Experts of a small language model: width 224, 8 experts in each of 11 layers.
Below are experts of layer 5 (counted from 0) of a mixture-of-experts language model. Rows are named router (the router's row for the expert), up (a neuron's input weights, with its number), down (a neuron's output weights, with its number) and show model dimensions 0-223. Each number is 128 + 32 x the weight over its row's rms, rounded and kept within 0 to 255. Numbers have three digits each.
After each expert's rows: "mostly gets" lists some tokens that are sent to it at least half of the time. This comes from a sample of Wikipedia text that the model never trained on.

# expert 0
router:143114082089112161143094156142152158154080150130097109152077119139141124106146146152149133161107110126131068141083136079129180108171153160105188131134088212137078125160125146137165135134084128134151175100067114173135184133144064112118055148141134120112115134144112122113137073127151122140159136117154135142148101155129163075122169140129078174127196111109128134092093233194129118039123074124136132189112120121142145139086086144126198081118134144139111098201161153081116180087171125097119122127107128154120132175136097142140166116120154184089117121079142147077148188086146170134125094139147148121119095117065161107125132130113138091070079062111139152069086141119170079175079
up27:096159131146103119128111054156093085104119111081130094113162126161139094121165222111113206079080141116152123138068174169180144117163105079064130048139153166071087140156149084136111123136096186107115141119072151113148117121162121111099116168145172153134136112122160188142145164103159111073107131136112149097143167122121117108178133120098100184155122175176147149150087101179183066090105085166075154102112105085101119120154089123058164148136100127152165108152099083085140112111220155138125153171147138147135081124125161130114135077115182082125097117138129114154128071148136135128194119134134124178123130102090133146150104198127160145162164098178135142135134084075150106174143
down27:129083090121096116158137108111102143126166108123115124144175100095144154159057129131159093102177149145100148083120072120099148125133145173145118110120120139141145118031166142131093112103174127133103136122122036116100130151157135136095097094091093117087129152092115147093149113129113121102160116098117110161090126134142160144088078140108137124109166041132150089129158144107107162198138164144173085098090104171127141115157128076129162207126112146116080140189161183135158154085080075150186071134154141122127098140173087177145142122146092141165124147125183173139176175166108123127059134180058105111172221127080147140081115162123125087123104104175153147179175167135161152153072
up28:159107126115101138122122140137139156110133104160119070138078075163120131176137072094068174125130108152064152117127134156167081105123132100149092152157150127157150130133135126130174147231117119070104080130153166131124044141158163095110127122146102154130141142108116163108159124155148091163140098162127099118135112173118138129144125134137141085103065183124143136139182148136139183113169092080063154163120132121206146151145106111149143129140027102143126100082115138115148050078187158120087204143129152139099050178124077074136133122119081127136126140093113186128093098124161176207126114092181141075179119130121197134112162127102172112159085152133147113164097131116124147075157
down28:100138117134091132173159088079091170113143122154143125079152133063168114153181177125115139147134118091166175132128163065124115115127103137114086136179087072160148076106108074132142155139120140136134100071102098114129151088124190095138102101116140087094139169162129152127070166118109158120134140128119148098102133040145090128203200125120130099191121095151169120184169144167164130088096067104109129071127225139115111137117170135186155133127099154136145090121209188151169103113111110137161085126135122095140063110133143147095163165093104203117102075128141109134086087119129102177074146157184130124176110125116103196171115139112120145079097099128118176129128182114131105128150
up29:071122155084121154126187087098120152123144092122123064142097120179178082149185142143139088126148139059140147061151137173156076128127180113138164138077135165089135136055080160167185065088065037114147153094129097110177132118141200153119092127124136146167112148065167148083129150142095123131073139140111106175124102137205125114187093147126147097113116104167106170099200134142120182139055093118085159144162140195131161130101129123114100125118108157149160153114086118154127176176142176156095078112146105133173123095129149184099138180121145131103133099117141136147158116112116102183152093098125182143141146096138118093129079138102101134117076132118166158127177097109147113110099
down29:162086073101144164140128165201184150085132144103171157171096105132091108085135160097145188167135038123198140118119159078090172136089131182147102120074123096152118103187172086110124128155168173085149128153056136135097104103137124085042121093133122101119113164132049102131117086120077123066107135168167068152134129117135092108131152098098152147172112185143070146152098110120142084106170100127143130097136130117089122141112137122146118139154138132076142156142165146151084074096136143117146080148189175109082138178094168111141170077118120124102179139179120182164136162137109113151090154113168110113127140176095146093145147134129152154171112096152063176133114163150189103108139
mostly gets: " the", ",", " a", " and", " with", " of"

# expert 5
router:163119172141071106172146139093146144141134116147128177096211157133114129123134206075136124171153118102145122138191123143135187103155053093124117141135145125158115144145160128145087107092144128180126118170145208126135134137110151162128125146105121138109099114094144137104124093099093108123076133094142171148109129152099087122151124107188100142144103166150102101145120126158119080181090165137137113112140093150118141119159133171119113113096171112116151147109216110133065185147136135092127121082182122104161177137155132072127168135154174065084148062068122133145115128038119134081095078138135084108148134152161168150133142128082122178139123122073051181104120160113022091148045
up23:104145078082099112100127104123110118147169147119096061157102094172132186070120153174082065109144151179123116137108110120111096124135143170087085040123112097131108165070140082145136187124144132078148126087173098146127167155126091117097118131150159130094088129112095100114153125211086059174153149155169168145198147117165189130113113110115131106151178133127076107127078104104086151121109099118116110134186136050127118177054127119172136118110130167172156133144128115135165129133170152131093080136156145118164042092176148160154132147088127106084090125154160112108121137119200102153177123145133131140128054139126061149123173175106166107137169148161097150146119068106157165144138
down23:159129184181173121196122129120094104096110067138159199145170147073121104139095133113136144148150111133166112151140077077141093098108082134179165184089139074130130084162115129147096084176073099185121131144139170133113128143098165123159108126151116135148126077135154133156102101040113098173113127087090101113098140099110044113166118138112136167170103153110145145119119180126162065161103163109114157157116139168164094149177101151165106155137076148143071154095158103074113175192122132156132130169135152107074132122126181070120156121186098130050212137131159151146161077148158143111066135116140122135145134162120081125144132122145106147065102077124112153118096133150091124183073
up24:145177115163087105144078115140120121139105141075120115124182157188192147098147169119143129093091133151131124126157163103110152167158050139117155114139143069102158148173107199122067092105084147128162129155129139132129142187100079057147093104123125119156125134093154076163120109157138059132152074088123114087144171086075145118093126117137182137135153071148123158229127130101142171163082169039130139166119172111112123107134110133153124101142167157101123107078165150143147118079139156099115106130053117165140084104183115118178143131103118060092117134086132121122178130090117102123176155229186160117141110125142123159094132108115101101140127099104115170133075155081185118118146
down24:161141139130135141143130095132129156155157122120121108084111216090045108114134174191120129129140077133114157102124120136129105162092126204137130214150075103101122181100081115048138088144104103155151194137088133102122079158126095128125153149123130132112182120134095206136130111173122110112082118182106122072151144111099142091163088093125153105143066109130080089148055161127157099143149145155122145103108168165189169161187123161141144114111113136085118170207112108135115072127107143174152175084101168094132161086097125138166108109145060086099154092121090095155152174124158107128189113103116117082177131127120076141096158138131116134169123067113158192126142085137154166138149
up25:079163190137098191155113174129126136135129153146149124065122145105119044089110055137135139196162077088154127140177137105125134118133164117117135122097096133140117120145115138165147109146217166084068080098087102109148101133118139084160081159110096133063164144144139124104133155064114143100103144136119096157133138160206077163135194120173115121102111129160098142145128114081135150109094167138155177111144125102100127133126146067144168092146106107073130115155082117106133129130120125065112143139074122150164125110115122115205131118109110124131136168075092116111134183124163104133171153082160144147112116131160192102139113185113202223151106177110167108038161115185118088138148
down25:087142132157142149171148099160148135103135150104149124113146145090112145109104181098136105142120082104103229105120165139177156147118105135125128137136145122143105145100178112103123117106132148122111054176094128137054121164139061144186176085120073090112143181122160116105066115131122139107089142161154088081141134117105140102154152161116099130153046142110085136145106155158151076097197088127118097175087077148205123135158123151132134164120128135140102127129094123175171092132145088101141144117153110082137099213120146109151140130106097196196123143134106101114112149031157129105191098051232137090120088103117097171156140143147124163143115127113101131144149128068161128186090
mostly gets: " S", " p", "p", " C", " re", " de"

# expert 7
router:141134127118120111084149132125067121139138139125107195125105089142125147156098117088053103155141085138086187110117153102109123176186168124130108111143122124059138102122108136142123149133117164173201102168107076105181115183079097119103076092096158141116161163179088148147103100166091182122230109124102073183108151111156110137128110095088112114124104107118139155176148131156120130113166179076171143169117122136170136063147150132062138129168099112130107133094106090154081120119119132172105158121155136177140097146119142196100154073130143196099096085139119102199104141128104140171164087120050172152099161058169089126122149098173190140092098123107079115160140120102150095156126
up24:147100193133141139133179078122076095091119117182168189106133097164095106092156154186124098167119142085089114096102098116087103186114153093103089170157176078086105158131102178133193137107107119089137174110169111152108136102120140108154144107160087072130181092077023111096132134126131154094181103176173106128081082092140117193156098108099134160174116142183131135157170097146129114135122166116132178092078115163128117093126082144118109113084174175164158117201125149118134092141147125134181115088077199112111140160138164095133151164096143126111121146140141153104157101115191096142169138128161110185151106087158097122125177152082128127161115106136079057157131114131137140078139
down24:164132163107117099171130202133139096132128166126127104129135134121092118106142101081144247084065099181157086142185210107096154057133119131089124190132151113152159132099166102142173140150108096119156139076149142108116138140177133129096145139155118088139130134143094072082142140132147065097090098149114111089203137136174148117108072176142147132074176154134098119165142163090159110105122088091104141105163029092115109180158136072168172145102058088109167129135115139121117097164116120119140090101104117140160189094106167174104189148112099133119099101142118136118150071070121147120112123094153156162164142187099195137116153119145160136141094166116162140106125096119146093086141
up25:101103093171073079104108110140144154096112096096158112109125089072199172117156110104144173202160103043199157146169101071157083143141137221155148118147153128165108132144152166164118129140138100127122089140109188057128079138089124140169061161149152117155189110129149150125171088152120139117169063137088160171120115083136109092163159117081094168124137171115187127165115166171143182139143091183146142133108089162124168167124138128114106092110186125169136098073102126104133128082129096147106104147120111072158108150121103109098090155109177071129164101113114081132121107134171164127101097095097119127116067108117127127116157075204056171167123147130141113140133140148130120115117
down25:118100145058156140197091147167105144094150096139140149071141168154106096123115137095141114098129132142122124189105198202121080152130073159105129086157182151098162103151113077106105125164107122086157134140154087128098085155174162179134171106099100078118094168212111129097126108123144095149094169063153157143113134117161163087088129141135137130123126089127136150131091093129113099064086116201116123178137143085164134131096084159117104201127125139103083147123112146119089143157156088170139138102076122189103129202152128087124172129120166165080164151079147096096188107109107090134094106174144149153056175169128134183073166134114118134154083107068115106164155111113156130143160
up26:141129140128143173138162100171145110078088144134150134109121114054128137129121142168111093091107157187118084106162167124091131167110115078192113122072119073064076178150160151197057151129137134152155156085177091121147167129101128117080096154173122134122162128111122076169153099083140106176095084109108149108123144096134096183140156146128151132163137079114037159062118110112080146091102082180125169143115133115148138126137115126077088177141094122125122135100132155160107139176111089124136136164095104099141158090115148128193108162147091151146178160188190107148154111158143106205167133051164107121082174120121118112174132136112203109152073101174153147081157115140159124157099
down26:094100081126144130096137132136154106171131099169115143092140135121094148116141091087134077173076105097102084141111174111193064099100169153062121088106117132076197099121120128100168180153174132103143043141111104147182145126135119089172147125147132087152148161196109081098133129176126223138103122111128170103128182127125129087110113170107140142150111157138074144108088108154140150131117123148144134114155042117105091174134128116148153107149119144125156180157146092143168175102096119085156104107097170138103090134151167141106134167111114115105132079115116154115137118094089221123126106131182169115160099129171153141083146128126139204064171129144199087143157028117088171124123
mostly gets: "er", "y", "and", "ry", "us", "4"

# expert 2
router:100127181091113173143109104142136154146089154048139111143156170090158111136119158134100111137146134131204069158049110141157135106169096140110112160131167120120059141091135073106174036168133107110110092116212121120195127134133178114115150124146096124104089146116144100119092215108179142103100129135177124099124101092109109141144067108138185133118192107104119115081132125095130167089114081140077079140145238148102138166166126099148127183140122109134130166081089133152176101134144126136132109196118135122094114100101092138131111158131109068131121171183107139147153094174112126149089161115159138121077117115105104147134127116193124194154173122162105108153108126113104212123150
up0:080176121148083145181141072107148072130175139145144124099117142081102126112090091115104149141173117116113162199148134074115165142131099173088173156154163176095074106147067107117105182146106110082133135127133085131161091118168106155140101123151113100139150163096166106108161128117113116084180116140127137168124098088116068113074099151128162119159152147117143118090160141173111094144142136140100159142152102139081133164129131109117049065147151106090169087130150166101143111092136169073114127072083183157161116080114167100202136137134162096144105133175152115130112088209179050180123176126140136098083135135133162153192178090131087182068084083082154135134143103176095151144147
down0:169107146100176166119042187129151157143134145120075165127113155160149136082134127156194122134112119128133131114106097155143094103093135126152133170123110108146142075100173138099106094123089190192114139130130168147133138121109189116127142093125076158128132165112113144116079160139177110114096162092164143106075065120051182145183145189148133174166138144100101127165152153138100090129145133132142175133086143103132147070101135072128159149129031126133135140135087088128123102151163092127082088193145168126113074154168096158140119190149180096137166120069171184100154069128138144120077051136094138110083122095134055091144132127176142163108088144102078130134082156150080165137136
up1:129113111127131109109108137091104155133097166120114141098089123149139164156119135098140155103105129120136168134112222150146127217128109168117166135169132113131169149080149154110208082131169074154134130116116069115090130175104142143096118134156136132122115042131116090230066094090144116172085183134171150120062057080086086109124077120146095128097179163136126123126169173135067077135104104125139092126113132162172106142145132145170125113090149091167164085156120163156144093114182210091165108151128185102120157144179094154157122144085175072124084142197108091137163086085201119147123118118125091122099144116175159150137105138135103147098123153091092099109123142127104153149113
down1:093182133161132074061144137131153173161084123160122056192135191189190098134106086163081153100122152171206170185164126096094163076142127135095098142116090113152118172145120158111101103109072134156108098100102126191088077146120164069185167082188104131130116148126101156091168145134175148125110119141114133147123138124107067146146151137158127179159108141109114109100139187102135108067070127145092169161158085146144066074147137120099135086150139155105134160122113114111131161080105124107137140100065131139168127072161112106166101115136102111144111128069147163168085147142120114110141103140093117078227102084103123142130108143146100161102125120160154189140137099146178184126127
up2:097157119141153151092140097150145128162137095135140130123119178149160179165141121215175178141142111157101118110097190141065140106167121099148121150152129104215117080120114171112112146143139134075127088124181101150156141133107127126104152084151162101087154080085033125120142133046161196137099093171170140082100133116125141114112101181156084128108173186176111170107073118136136103110159118129129150085173144155126140169062146135160097130057122133158159121191108111095093112132130138099149104099086179161088100099149111128122162105107193151136089105184182144150143107099118095121016118096156097082156111136108133090136126185187089150076136145104116124110158147155106119129114
down2:093116068156112103156139127068135076129148114130143127148088080095111111036136098120032146082073128137104102122155107157134154144166180123092109201113176099143106130101139138128117148150137169050111139090101102144145134129188130140147156154177079178215103096175091153121169072135144091118161165157089164162117068124066117124154083159112130111143103112133111083136088184151169117102121139186122156106138118093156181081179096167108165136122132083149123133047095089133152159109179137117128133182159104188144151106126176128130055143180107133136140166126083115129148128144139093150075133181120188144136120147146128118077085166151164101115105119152173125148144097144153103125120
mostly gets: "e", "t", "n", "d", "or", "ri"

# expert 1
router:086092118152155133104140139118151134084073135135113104139123100127094151097125078186175181141138147193098135134138109159141108114048080089138105167166109136175119135135124146140063150149060128175141153141072136120045121150095113138150144095162119135107133124113122147110177093102122072138139133177123158093138173120168128140110091109128105078198126141162092118169100086105137139173121084128171139153073090128134088105100141143159173118128123149071142120134151155089181088136147118139132152113110121100149054171158135173161110160145176116149112168070105148095130151084117116059144162170094075148169130146181152084123118113091101103108124091161225214105170133210088150086169
up24:202108167165102158116170102147124152131083112124171125101126166149098085062110126161139114139115099147126105094102115152169111103147119157148178160125045082135088113202169111101127089180143131133136128088152087121144134118159128168075109102159159155085109155134153103128203121142153140117115161136122074125146165134089149139139101147173115180168114139161102086183114165181114125116131100146064198174086143099138133087111051139166169141048128126092123125123102096147155128145141179144066120140083177094119168102127105105055070130147078123095150126156177136084149149103132115169144048136122138151146095078107093111128119132189096127071139155132175151172124144055144191121122
down24:163176091134186154102134119107132165117110114078178096115097134110148054139068112155086101143144118138117140194169149141146184143094119131103185150082160153092070081162105138094098143162156120133152103152147123125120163170078176119192132134106114112132111111090161134095154120070159148158101096124131140085152093094058170166124172102101167089124124058154156123150180115101123175128143145169172118176077196091054154116185135178146159129140141123157174136086141155135119070127112136154126143187163147148106116131164123100156085148182134178119047061129097085153092103095069115129115129136161113119103125106132132134137125166092051079083143169178112131102151132132132088131081
up25:157123136118141187117148089111098098194145080111119079160093113091136156183133152165143145124096087134126136121154125117147127180138174150174101147129054134111104188079128120126186136151153199122138136132108152063117102153098173086131131138099143162110085150094132061099096174156103096176165172135084113119093133115166098088170133123157121158129125134137119090095152165148122068123080104133080082152116141048118182188135135159111130174152170166052122077109132076076154088166156151134137079166123077168125098088185153144116134114112131154115113210114114130133134172152124109128056080152141147126155091106140082115141153133161074135088166168181106182096099110087135140138065
down25:116137082142104069216186135145099132149181125057138162150118115104157152109095172127134114091132127135131069117129150114185179079069072168116103144186137110100112152123108142156108157150133111134100075127146078146120144149117128133073155095073106104109130135139127118126154144088122196138135125100114096104189102132131179080182129159160162138185121115090135166126129173124118084085166104068115144177127114200152131115086107143143193104065105148120169094138121097130116153178122118120139109198112115100071170151023150144147158132159151109098115143100149128147079091059145080107074134148135074130067133139157182185141140112141166153150090134104172132150108158153072155105142
up26:084113124097171102123107148116146083140159083099123127080121206145144117134177135147118106159074138082096121151106111162140084181164127217109085099153096099136150121173138148094092114124171086111049116221131146158110068065072083135126111210146169158119131148139185112147122135097076087148108116127108179131122116173167036116150184155197078104099117145116145128092135105127129157101148168137102166153136050138139120165096105165140125111152106127149183170101113114107157189137070099088144150128110133104158108108124110158151104155149120155153143132181159100105142151117134099139077154086143133096162120159160124128081111149094168171171121149141101160098157191126082163081138
down26:132107086156103068110177183183136107124142151126102149114116073149116146138166101131180145144178141147181189101158139153104164112115178177067115099110133122104156182164168143178104102056180117151125177041098129121131071071122082113138071135129169128170148075174112133093122073165139065128099161164206066149094117132109138089091163045115118171165131128126137124082169136125084133177095119102112160156121106109087112116092146102108121191135128106181145111142145153135122150123154111122143119111154106149123167147153113089121191130141092136072122116108150138146127119093111179134102067113132164107091101141139092110134096229110108122097117137139192102131129112202102102127111
mostly gets: " re", " in", " as", " co", " be", " In"

# expert 3
router:155149104106154108129137145134106121131114083156103133099095131135151115120166094130161147082124159092109152103112090183083095130140151183129117144075068107132122124110110155095140155095174105088147145124140087080065130063161095147099149137098177139129110106192146130144147119171140116106070190086176140131183101139086142097128095123076138159109086145124148145157144129115169147187141196090110154047182108163086101166153139181052154134096102131160171135127097151149168105172129130115129133065067119170121168114131165081158127097099040127138144168116139105122125101122197130086127125123194112090113106178104111133140101157092084091170162124122134088126170135139220186057155
up0:116180171121123089127109152139170111137153119187107133162126142127132159146107110137163119139144171109109129147134111199150150140122122087066153134137153174138168086130092088065158179062159160123085105141117109098105072125077120137173157152120122107143105121142153090144093093118152105169130097172123130123081191085134154072063109174150124137089169108138139070126143154108131189123128165075089141147127190058220108107163131096158178131179141109104122122105138170091107163115089131143212123114088105138100173129143071135181057071179146126170137101131102142072134070116151204071133077106100125099095148120108147163123175115150096137100140111104206138098122153128097126153136
down0:146160107080141110128106138190096133132150135120147144152057110104070122083153145132114127083134138113223089150180147103118098127115175173141130089128098106153104172163137080152110095142084129150098143100143102141142146173101154115111110187174216082094104097149118069220127168105120132075123128148064091209131096108139113181169154144112153139171111136149096142146127156151144127125116137110137091100142087134155193158139133179063096121093121157131134137118117109145105147122117144139069123162179124082109095082199087154150141078095074119055095145122148102127180139141142140157121168172102104173095078216101101128149140170160146127072129084082103124102113144093100159145128
up1:079128129126159131142152176193161154119163118114163132115107146196134097118174174102092099086122124127156127158117095111100137155167187157165143149193093127144114109063126105125117106137138116118124146156109079105153137094163111168082102123160123186112115099126133197147119155184117092172149088108129141127084160123141109075159115133090085180079154132074097150127104135167084153147143129154153123096115139064091083047128161168128128116121129159091201174139098115170131130181187200140164112141107162119100144129098102116123121101147158091138148160119103108097160138123120087130074067089160131106107128131064132197108060141041125157118142037195154141166100147121076121125183
down1:050079120102134114080128148159132154165123137109131154104159113101135137147136080146145092122141142110067139170155195119192094155105142151098097184152157149174118144146078121101155146093128111114157162086105173174190114139117139104151076094071112064152126174171137157128150102161143175096135136171133065113124207152184106095125111125120066140214126172120108105131108152109135130131171140193156096157115102102129098113180086169185100111176154108138135138157143077103169099084123095117052132158160136116072135131159094154111139109123123170051116097140131141122107127118061130170066152152181201123113083102119118164064195119144114123111107111120066117144123118137092146113107
up2:137189132144120126076097120144089126139097156083115137124074100141132123176139157175115136063134099100099197152049162088097146115188163153121144186180180148132078127099061109159145145131106129118160095138132145156129153144109107146120134105128140120129169188218109092131093099136176134094092150138154121094107112093127201137132120124099129103138126160226158144101138125193119049126098199154085133116079151136143159114130124110133139075120079155161127119145158095157160198136147090134112086108148159111117118216138126151081124154124091162160089128141182133146135099072068099156101202099124109108092110142098120115118158116096070135115119170125134170101134115141085150047143
down2:111125149187128161132150165103129063131152142139130110191082198099132107097131136095059087198097137115112124182154086127109118145125077049159067162117089126156108144174127204136145110130114192118152134155145148081054150173106155193108042169140074136103122114155153117165121085161087095136106137114136154123106121163143110136155166142137118162115113091158119193119163130157095120125176108092152058123151122038131125122145164161131115127137150138088163112103136079138179142158086109156104130173150169146163150139080146157164141062103152164096110161109153111069145103116109165150128078121146103169140163040163127139062124117141099126111104105125133136111084146188119091121135
mostly gets: " |", "ing", "|", "te", "le", "ate"

# expert 4
router:103160143143159093157117106125160065123188143177160093133094155143183132132144119146103095103115152140169143134172156125104138128032161109132135100103170087131222127121138127143108154120166143085040104118138151139108094132151137116146126122148076111156141134080154138136073176109094140142150114102048115170073141119140170118111217139168135133091078114146150111087159097079119142102127120153131133091141149070157159156162111034176063144143124124149108136152102125117120152101101090125136139168098125129112160071127146125102108193112136135163147137155174166127116149159097091189140120105071135152186111131127106135141116142131099094128133183185196068198118076137077049163150
up0:120181132073060117102157104127159132135136156143142124144101101206144134185120176106095134106146137132108187120138149125135171092150086163186074094124141108136123125122129093142111113175061135114091156081166167070128159149102175181073105093167066123174132159102131155106143066133124097097156157128134139153127104118099070126111133140110176141105159158174174123092197106146145109078130086158126053118127148131136168146071148109111094088118141130068157181067135150161107173152105144136151156123043117054148151136129091131113101060112094142130095115186119144170121143097157101135153133161196112136095123141173136129119141147118180061121147134157071156148058130150070108181134
down0:104147114149113160103104109123109196094125160145085117135158122173058109180060114161114104106120146105208090109079114143091156138080141148101117100116104165085148132165088074101102159128127118148191177121132141117119150124158145145090144102107047071102211170096154144102059131186126134101169136093161153107138149122145118164144134108115115086099116093132144132104115099110123100146108130157097105158108151151150183095143153166112158173165123142148113184089165164125169073126169108120161048130075119145088194109137109118085155165170131188122188155110143120110037154090158132122148094123069080104194131110131170147102142074119101150105187116174101147116150169120131183135133
up1:149096113113138108154073182185064116159144061142086113108167109089090148119158097140113135117159149083132078157139116131139161144150137154083152091141146106123194124075103178169083128180092124166112118114142118115103085155128142153210135216128098163098158094132174117169102150101113098155182130155090126059125132101151133153142186150132115143132080137089109115132063122088124111105144139126034091148201108107139091172110135042155142124143127085119136089145143147079182157160178152061120117156171134094078062135134140126144164125132112167139144100113171185168101127175087133129098125144152161096098090158144112119129144147167093096168181105164106093111132089168150089119172
down1:145191138089140191100094123117112081129089179130168102156147102113122098147142108168113115125119172072091153165180105153124139157075126060115143137153129099131141110118121101139102185106126059099079174117099154133116064118170081078094168121075190131156063189131155156181139175125105145091100124143119074138141157112092113135147115161128159117172141086168235187118204126110141078121137091156167100124142102106099150140114055150188115136139153125151088177120107064143070140112118135124154162159142109095151131153090164139148112123052150184107180106133132150160144129118166092086139075099121095178131165131150142148147129132158105140097097167120110077111087109163072140129152
up2:183126096146104141102121109206154132127117163112150185186125088092130128129114150214104177136190109107147102111097148175140155129107118189151158085022127076144108130144174195154169139105153110137103081148087142137123176128120119120073150136122190164118118129133169097125091078148126114078094146154138123131175101143122155135155132103088088153092067079129118154125176150175051075098057128118101083112144173152136102094100126093148152146213138134114138149091104093114153119126129174097103178121112073159084143109136100176122143134107114147127150115111100079079146111120087097127187157111150083149152081172149137094145127171124155064087155146114085100123125110149190157176128
down2:133121125095142147188132037096080110115120102098152106105088182128196131125157126096082124085181117145088128129162123158162080120072048133144103118168077059114174101132126134135119124136111094161179090156133141138130136141138173132084133163154119187082136158096149151185084182114139144123118165106076098082075109186170129126124087131164114142190156127095154130141136116134120194087115088153173110091121165132109113097109144158133167087108159103108138110101091161108148190195149155162125143161163122150126137120065118144142117095160098118078154139093169097165151099105175130074072100129098139123132130102144137104102151150085170150140113157175128106124133213152054165060189
mostly gets: "s", "it", "et", "ci", "ol", "as"

# expert 6
router:133110105227139125088111103121115145094193132118172116138163076127056139148101107131141140083082109100082136098193157072163074142120167125147160072154131146139144138160107136120169171130155141065124144105117132186135133101143172138157185156119160097187198095110103118113200139136149135162116098180101124061148130150145113177138131214106149096114145124131145141143103125131109059129133120182089151134093095103115125101062158134169102081126149162123103099140129099152100120122077164108110095144191153063123121178103114092105107070152107151156153067159116101076135070194120149162132185132169166142127182143112147156110128152148175123152096181086074119076118145096134152118126
up23:138185078104108120135162089164122105118204158118112127120180148079115076129147119090126151185134141079090133180138051128183156159094175159112146134157140141162150122104070121083094152168101088114124081085123099139139147111133076171123115145103084088169104180099105120160107109124146171114103198183109162165140099190133148139073113154124096147195119122156121162160097131183106139131159137150094113142161191093138126148123128094135093130105180167131133133134159137165064084090148057149130075110126162067099112111109082138124137111095124139142147112104054164176116078138170146182134148065117193137145151088137130138125145056046140133163098158161134179159135170122153105114126
down23:095147172095097180101110141190108123063081158099165133145145123153108139104122114163121186149182140170087118134109101114130143077147089147108111051138046077125120114105153128161147128078081142107094125147134148126170122083114098143117159051166175134134133168075105117074070145120133183114116116149102147072144134090178169217162162124130156053168114146148125182110134122122097124147173142143123174173113095165120136128166145143169115096141080138076123164127157129167097144089101132107141121140125046124157106137074108135106108194198091124112133065103151163124132145097095144153105154107076133105120159133079147117167207150104091167126117103142157190116143126194127155090149
up24:116094101157128120150159092142146164093138116077146090147129146174142111068117122167160099137127086121137115160154168074055097101135139100164164118133124159108147165076163170083183089143133190099110142124169130120089104143142102102141105119141131128077135137157107170156139122091100155119191156177108184169124089104165086134104127161166104173100129160138115135115083153110091115155132173064072137173151106141131151080070082075161096122084121112166137131180115114130146154107119131159104163081118131119156130060099177113132135028147112079051099130118127115147147168076155176132050180147089115128158130133171158099155147116131145136087135069171165124163232099172114115162149
down24:163098099104119114078167128148055124145121161086162172097088145144145140126106087110140133137112125130140082138044115171127092136135134157189177117134149085162127110137100163121124084112115061108117106141107137059154126094103047130148177105098118128084115165121172188095136105141051138121177119101132151151114153127123185149135196090165119081113119139171126193141130083132189105096156114149147117123143085134120095159137136101161110124183140194086138154127098215155133093144116129176123108088103092090118152091080199180088229171124106140119156119180143160109122131073160147159168091112111156120141123103121182092116112111076156094108134203118115115100093116162159136136157
up25:104095165170140122107064138168168125140110197156088099083133140154048148149147108158131083113091130154187075090115104100137218098075073135127151143152120163150133073146120140083155134129111191125129086115083180121082124112178138164158117134166109108148130150169179157129087165114112129161140172229097161180108082094165117087105131105073101115130133112141133092161063125156101142072159154085124131124102103119170135111150080159176108131082118148138135115087127185078196125157120143079089121153121101140076128103141114107159061094183110120092146141092174116115129171120133130082079135127187153156157132122147146126156133135125198177198135127121131164173093141142116134118128
down25:100105104139145175137145118069128145161152093115120183133180078138130112136118098158097142087119142133172159103166151154090097145110144149117124134144135110146122115136147094132117100081181098124098058172136187141065109145151154127071117157114131080117192149098071131139177147154135155097052085053139062167116088129130159124126116115080122109188106124108104084116134153127132153126060127092185154131108127152121181172079187137172129187114105132124121152114137175173090088122163147178092104132092108140150174142135127107108151178060142126114089154115100178153117093175139115165121142167082081119194103122100099180062121147195109184125114184115094171097059120152183125168111
mostly gets: "\n", "-", ".", ")", "==", ":"